python train.py --n_layer=11 --d_model=192 --n_experts=64 --experts_per_token=2 --d_expert=128 --d_shared_expert=0 --activation="geglu" --moe_layers=[0, 1, 2, 3, 4, 5, 6, 7, 8, 9, 10] --router_score="softmax" --normalize_top_k=true --routed_scale=1.41 --balance_loss=0.000954 --balance_bias=true --init_std_router=0.021 --lr_router=0.00116 --vocab_size=32000 --norm="rmsnorm" --norm_eps=1e-05 --tie_embeddings=false --optimizer="cautious_adamw" --lr=0.00195 --beta1=0.9 --beta2=0.99 --batch_tokens=65536 --seq_len=512 --train_tokens=357500000 --steps=5456 --dataset="wikipedia_en"
Below are experts of layer 4 (counted from 0) of a mixture-of-experts language model. Rows are named router (the router's row for the expert), gate (a neuron's input weights, with its number), up (a neuron's input weights, with its number) and show model dimensions 0-191. Each number is 500 + 50 x the weight over its row's rms, rounded and kept within 0 to 999. Numbers have three digits each.
Before each expert's rows: "gets" lists some tokens that make up at least twice as much of what it gets as of all text; "mostly gets" lists some tokens that are sent to it at least half of the time. This comes from a sample of Wikipedia text that the model never trained on. Tokens count by the router's weight.

# expert 49
gets: "s", " of", " You", " Love", "e", " Me"
mostly gets: " Love", " Night", " You", " Your", " Dream", " Life"
router:480470515475525569521487487544479485618483521434454443493486473579454382483429525580489490598417502525590416544536453468372448444549453475483515464521475454610566537440483443454501540505516481501535460562492449509453509549488517394533494491457513525451522390523502516595531503470556518533394468522521467561502551470577438563452470520559495472419494552551475522443522584528392461483441453411544533530620545492475476464541467546529539572466551535474410510546539476462525502454476391531540576497504449454555488415484488468432581562529523558514504531476532556462443503538501371403
gate0:504514377475499512440492493569514425503531489496446479461610460583375428442554521550474545503455426486553527535516485553451466533586471512543457475486488482530424533502583506521603474449439550564533453526537512502498560433480531448414568528474498574515494500507521424557559553304528503552485475509539553504480353463451523506525446536404462561534546601430459514450461483534455509544511429486464463544541449476465526492548482581484505490568448534560488449517452468455415432512511555386537469509484568475560471556517517446487529471518491538459545517588652481536502508433453466500
up0:457515519432501400508514537489572574551524494519491493484453413528430479499507427505518534479433507543465450491515521528475509480592428510478478515490498484484486549449607453460539488509430571496514458448462432470445492563492523521566488543530516546459470495481507438581588523511544501604491596514490436494511391467507490484454534539460534549511594537351498561468441535491542459571334458470491423565504562528455521511507520554517552519427493565562489491570524481615579640487462498514622511470441547468499527485501553465510480467507484563498619435572503530567540633504570484403

# expert 35
gets: " The", " In", "The", " A", "In", " There"
mostly gets: " During", " Although", " There", " Since", "There", " Each"
router:477566580543476437530528541504418487477412521501458569582577572516464576513432458430484571587526485520568441550547435460503422468475421488514555529533485449497537390563492538467535496508520470546512464550525510535497432563437452554481485410415434432511535406506467517477446473477478622496493527507494442497462509485488527569425460499423536433536383519575429553469446492487552502464551414602498500538455439485515451477519465440531489580472442484465439477520469440551510529478459522490565472520530537438401533458507515571491430409463442345523518506445418408480476485527448456395
gate0:504523484482493448433438477645485414483470526504492437486517459566423537466465420483390572508543503529550485586562421536470447507493537480434514478516479491504402497526563441463603534478507577512522505480511550427530473434489583462504632517485537516507544445523507484511517561419545443491581546483445592457459386542490528526484508590470546512428557529526426479396494430541499469484542446521487478550520570540559545521495482554405384508521393574532488451532471495505602432557475579410474454557547524463496553464434513418490557487543502489398601498544569529551492473493520499544
up0:470557517434494431455476510521568580473410584528516470460403422505410522523467459527441534464497487508588500594518456595497533478635492452456508459540515433507503519507517431502501518502474557526425470441438584461443450526570493476406470565524497541452466491498585474558480584489525569441555644531451560566430436485542494478489471493517559428484577499467501486434476524458553480558374513476571407531488517512462496543455546573494550493439479527521645507579505520594599508466401452471517511438572411465497499435512533486543499501489458455495577458553577513548463493501467471556

# expert 38
gets: "\n", ".", "|", " =", "/", "}"
mostly gets: " 3.", "    ", "      ", "11.", "10.", "2."
router:473429539447558500563566511465448485485503526628553535476546527561517503491469499573565421481537486471526451600485601568583514546504474584444527595497480594517487438578537423562529425529475483482447504532486610437537556503457472581547460519455546545599449512506576442547557514484509497550494499545582427428449434561512448524392518521564577505567463517540512467490434434435515448514443446575451542532448463427455487523439436555498486483531512410526516514497607495454441576516442511581522511432476500534563484487504452529479485426554470530561473469527625564558522554574449539537
gate0:498469480426490520390463463621546416502521497448454459436497512587381469414515462522397517505482491537528464553507416450560529532489521389514579569443485575500477501487536483499531531529558491530463519489527577493547452472459649507502534564430449431491430425535510523483512502400539491460527534456509466444530469516475469500540517539473483630475494531510529427401463474539545437518483437516476509536466526542613579547473525541495388469518376534479479515499488513411584493448482519470478448431509531439536474557446465417427583516556542496439555507595585581462521446542543485552
up0:441520544509474458449473476580547518486528553418480443402465454567387462460494461568466618477448565582580470546597355528580577485552449445479538541440546533505526513506490465475523521515586564507478507479468552485472420436520495503471448557504438378456422475494512555492504458491500513415481536457552503517480462484491514500495560513438494617496528502484511524466442498532510510483415536521555492518471517501526560512493505580516488428522375526526598484504505574519615580483495399456528531350480469423502436503396483417444582458563520495513572459555550520489502530575531460508

# expert 0
gets: "\n", "==", "===", " a", " an", "|"
mostly gets: " UTC", " MPC", " Sheet", " www", " Opponent", "Reception"
router:409574466482442496454523578532546614429493563552518493447454508469491523542465477439446512454511578445525494429530511523422521490450415513479465400370460599492536467449447464485560444489512509427504521535474470390457493551460524479433536457507450446464501526485574481505512573599470549489495459551546475535537582534495496522596584558485524508516536549507525554450487440572548554539505443534524504469472485447453484591427444446470513390458441492570455482437489509516390487550469530509555575583518527487460457378458460481499464536578607407403460484476394499598481485437514496492
gate0:502476423467484508462442505522491483465596538489500509433567441497377509502544558504369486454531476465535480543522484424451585556498478427526556454439453526488498495537576493487490639507507532536469458522456460384486439466397615550449565493474504495458610549519446517544470516377608465580496533491499523521574403572534509429447509547454467567442494518459533431453556464574494510435522509503458360437478536555500456519455569584561488506535423505527407516528515481424458453481534588515505507475528512449514559573537500426493541460504460433520487516591550571537492488540563492537
up0:391538497394493414537496566529513581484582508529506488447504387470428435562483472496473551497567504487462480549492510500446621489549457467510465504492416529494538502474530432415485514482494561490524456497394430420447487550464508547480512529480496479368576548481519585525519564508544532497468613483502477511474518585544511439468480505478476545437512482438462532439469496536612557389439478511516454388486515485485569448467594488466581443526488517559507422509570494476459603486449504507537609335481474461465457427503578450493513495481453405513489474514528515514464530601577465461

# expert 13
gets: ".", "\n", ").", "\".", ".\"", " 2025."
mostly gets: ".\"", "\".", ").", "\").", " 2021.", " 2015."
router:593538436505452491564466559485527570481481603549583578544515458380554470549466559495539437526555391440555573472513569458546445461477498522545464506523488489424538450571522567526542566435478545581525559544536558424542561491530479527537513506508480397566526578501550557628425595482585528558451531591533470493483473530509486546477528471515513531505519529448572495494554556448508441518497573583566574514438516466558530430487465485559543552448537409506486495529447554531551542575449588569465432456473439553464496465484526630516503431505443506564503541529528410457539492513432499539
gate0:507455521529449544458475475574422431425487432454488460460547442533435481512526467505410500455488411529496546570574425443475484559508503386583495574486449583460516531482479460476500533523528515462470489494456488442526467468437590478431583418442462500471556513548441557529524413414518436511527483468355570441551459596542552406545479538542443543419506542525443421486527435500433480509591429466492407493506443513508487506454550567462397496469424514492485528501440542453468481505454565463457459526530519499508541456490516456474534546504547477433540567600621586503566390466526460558
up0:458521543564522421500441450510516534562499595523531464477480493419449456529430442474456608467566473574545470525556462575526544461595400447464464499433566545497467528455553437551495540453495546455491505434509479491456416505593482495452496575566470527481464490454519486508530475548482531489558640519449472435437481457496510497426565518549514509455477528466542513521492465502559445516433514520620459538474510467576514520498520679530574507506427545574564435547491391442563554460407489524554528426472506497456436485464538476520506433518417490476682541531503498500476520605506530461

# expert 24
gets: " of", "\n", "==", "=", " ==", "==="
mostly gets: "=", " ==", "Biography", " ===", " 2023,", " 2017,"
router:419521476514520533477511492534520511533431500469431494450540457436538557523380511471484435552433548453494515585516555575483461420419579404487569555510557540445529502510489552524523483490463596456502554532554411419476441497588487429577504485566387555523548603491535456435596494513492493498393548482487478498496511450510462544425552568487476481424514511536430472505444509477512473427547421518471576513445548461504538536485512457490504517532359480521461471396540513509528527560558511515490528594467410534436592495456479448492574565429558552461410583628441556473479473479544510471
gate0:513464463451500451447421470533506484460491492498447493382503454557432491475524518461449504473471402476597469570552436479483480571498530469454524474460524597481527490499626477554494457506589529522391470509567527458548471446492564553432524467428451487495414493548521433504515354324532513528547492453514578508543381501497542462588535535520522491476499567523509468503548411467546394509567443499442420556486502549557529571474480557491531527463372475494492495524558549411470457491472580479490430509563463491519548449490451398496513502540514515437504559525592577469449460523466491588
up0:442497527472516417546434487543525516505484497427451440428396405501435497565466433436445463512553510483545455606583424563485533439530440589452522517514538542518567468563531488434507498492454524509476428497482566447424484462497451506424395571451479482498469519445518498512479432522542561506483586517543465547475460565457500434503504527470600525462558554522450491522456523404612538513402487495563456532489519471448547518522438583482656481473435504550555454524487458428528583435469482509551555407462430497505460409426454446491503465528423521534548503548523540477546507531461451342

# expert 47
gets: " in", " the", "s", " during", " for", " of"
mostly gets: " in", " during", " throughout", " own", " late", " seventh"
router:535533504575473518465509529628542557475484537538621503540485452497548507510516385522490451451482515455485562455510462444559532548578525556543493465569488522516573425511572519474480520484480560524476495475542546452566428527607455499512554483526515481473550389471509561493497517441538530523562541427577476440548504501641503524474431471520481533596610470446605509478538560382484491532491523398480499537454539460498521515500519436487519587492468430452464460583538489423502417525416419600503511456654490579529592498452513419561485493523510571500494576497532398506496559504488514458
gate2:449500471445435421504538516467459536452523538522550452460489529422532500595511442578466440454494586604517570425539525500484449431481479508422482473523470482561542437479548404505652450473498580428504542574584564582512541519547506468458540551498431415457463523517557486481479478495466427525462548639513484516468483478511430532494573466600516506524491515532527424397474447414523483470476448581434485484502485511463563513464449606549566527570459551570448562370580523489560479451511544542487492464462456484526454473486478445479547436556526557388476486541517598499490434504445553492
up2:467450534498575529499478549527487510494513505523519466547498522544456469410456455385443501561482502529431451574551506543422467500384452455581581476400562513462452507488499465451412444496499522463554496527425455420439478504473468442555511455530556610495388527403449509548540517469552586441484492457554474426532586516461595451537556537445525496421430505522450488512512553470413490502613492509551380399502514466475536579479517432468509520499460511502504534512410470453453547426506488506572613498512426534589502535498466508343475537472467494547466405494508509550469446418486470494

# expert 33
gets: ",", " and", ";", "),", "–19", " &"
mostly gets: " percussion", " illustrator", " bass", " 2–0", " 0–2", " download"
router:591532485520458510430551531484509421447500505548521541452519490533517462484525461547500473452615574450472447518432527491563585569496511485351504591514505552535587468540491532486416552484521537464485392495511484504523516449456433569495445480548461517450511529550497495477504501467426452469593508520548435645412563416491473495462528445476562549534554571474384443492558462481512474642536382472510449500538419469463433512459536530581528558556533514486476488643490511587479495557478534458499421488562557499533520469559486573480526481395461425436513462487535513482547524554492423460
gate0:498398451510470555417456406541526486458549505487454392405599401543465515426497492451440535463489464469503591537492458437508495547559511434507636561500494544476462479479551517517511520470543578544467484506482458469512450417481576530432587522494461468543483449538578513522529582371613448537496524390504446483528408589395593450499533522502448579513533560540514498500524490521520511552526448515450480540544505529485570569490551511522524451528393489515487520536471506391465496489438598499432456532538584442578502492501489395463582456550489489442498538594575524485487478502467505518
up0:433481496503486380462504445497548584465579542456455463459514406484468511437511359451489532518513574487501543456550374495503555535604426458507504562510508521539422508506625489482454469453508538480413466485491498466400563489482514554497496556487427466461450423477615523520533528488486481461513501420615427516476457543442555433477470477501498571516555570481546598527420534479576515570377488501580510529539498502528584475440544558546508492495445475557539460557499529498556602501436455497443511438429537456473463457418505456499507439515423484439606421519502480495482527589537514437

# expert 4
gets: ",", "),", "\",", " 3,", " 4,", " 9,"
mostly gets: "\",", "),", ",", " 9,", " 3,", " 2002,"
router:569393449550447540541490438485529574519533407494541514455546506423537464422502512463479471485467547454420412407477436610523538534471600486507528452604529470462513545587468501533491514480374521511468436497557389479368511483488561539460478538451527495610461490575436587544440525422474509503509456488501491510486444428537551467459547441558543454453427485436522513536441467507514509468512566446510502566477553453538544561510483485492474510521564616428457435518473472465509441514554510436474530520523590465487555472495504551495532469485425615500420453453493439450600479580440548596
gate2:529460494456477517467431484488488559457519481479495417412636467395448476589578439524491545407427462574557516508593523534517507500477452508453480457548389566577401437502450511519577558419459489548497443455546414454512546529484539478523479474529480473501526434561514526505568441513528432533460420589578404539555464454420511547543550543514461515542512455529513465475508445505525534451526432519496461518586543538499497474457564538462572457510366458552397573467586584457511534535383484556535446577506457408486452506484530499481535463510514493477486543520466630507558449553494476490
up2:443510544472531535516502504530483464499508505575506586622424452510456531518478512375467481607489434533448551499462501456503419487486516439628527529404566469407558514458467454477525467546493506439606599547447546560435501472599566530493538482467529541473483620396520471502552496442432520449440537509475476425487488554517569389536514564508535515416466525498523546395464471414517550531435544503471475478495539482554490575541459502371520547455528549458607553498427427470491518408519512412540525484480413602484502546501442498536485511443509491496560476584517441468464512475551514493

# expert 29
gets: " and", " or", " to", "/", " &", "–"
mostly gets: " or", " &", " and", " nor", " et", "/"
router:419519493455529539449574595484493487521476467519488521541485430538559496476534473508522462515380450425477556544498522553565476580444538388578480524490532473540499448453523422457528503445495599501530532550442466569507538493452527497497431548561499391510495657450470449448568509501400374453510527545516517518405525516518451578506544575486595477509501464466486456405618396507493448539470480393425421483560526465414518557557446543441515552512508522531492502488441522488510481570414519433508473434476472604501408488528546544516514521480488469535525380569563455457485477476459500480
gate0:502467483428556523549464480538493493522568522416454533464617473480353571517549515527394450477506370469542477545486437467505487574503516417432473406498578584484464497488528431525556513441561516518467450469465607475524484462479610504447548504430494563537507494583521501519514512398537416471467452452430521492594390559474519441534486574445429488412507555502482457478489446545522482484455429535461424529498561528555454590461540576395455468436379508476445497521492491555507473492465558490453384520481505469443522477482473496486493511506484444473522548561538587444451493585532455556
up0:422432559493543428547466570520522526387518557432516510487542389473465456523509415521519474487523501511611437587650414555539601522487440494480527454483480422546446497503477441519509512466499516457470437512491511509412514533504518449447458561470554519406526549454517558474459515528540423407555575458504446496496524519464523466529494566486530541507552591508397462469457478500529492496383440471591422509500503506456548561450489594544532502456464532583578480526527527552499586534391446469500522400475429479489455510381485416542560490518501477565586469562568527583559532482509539479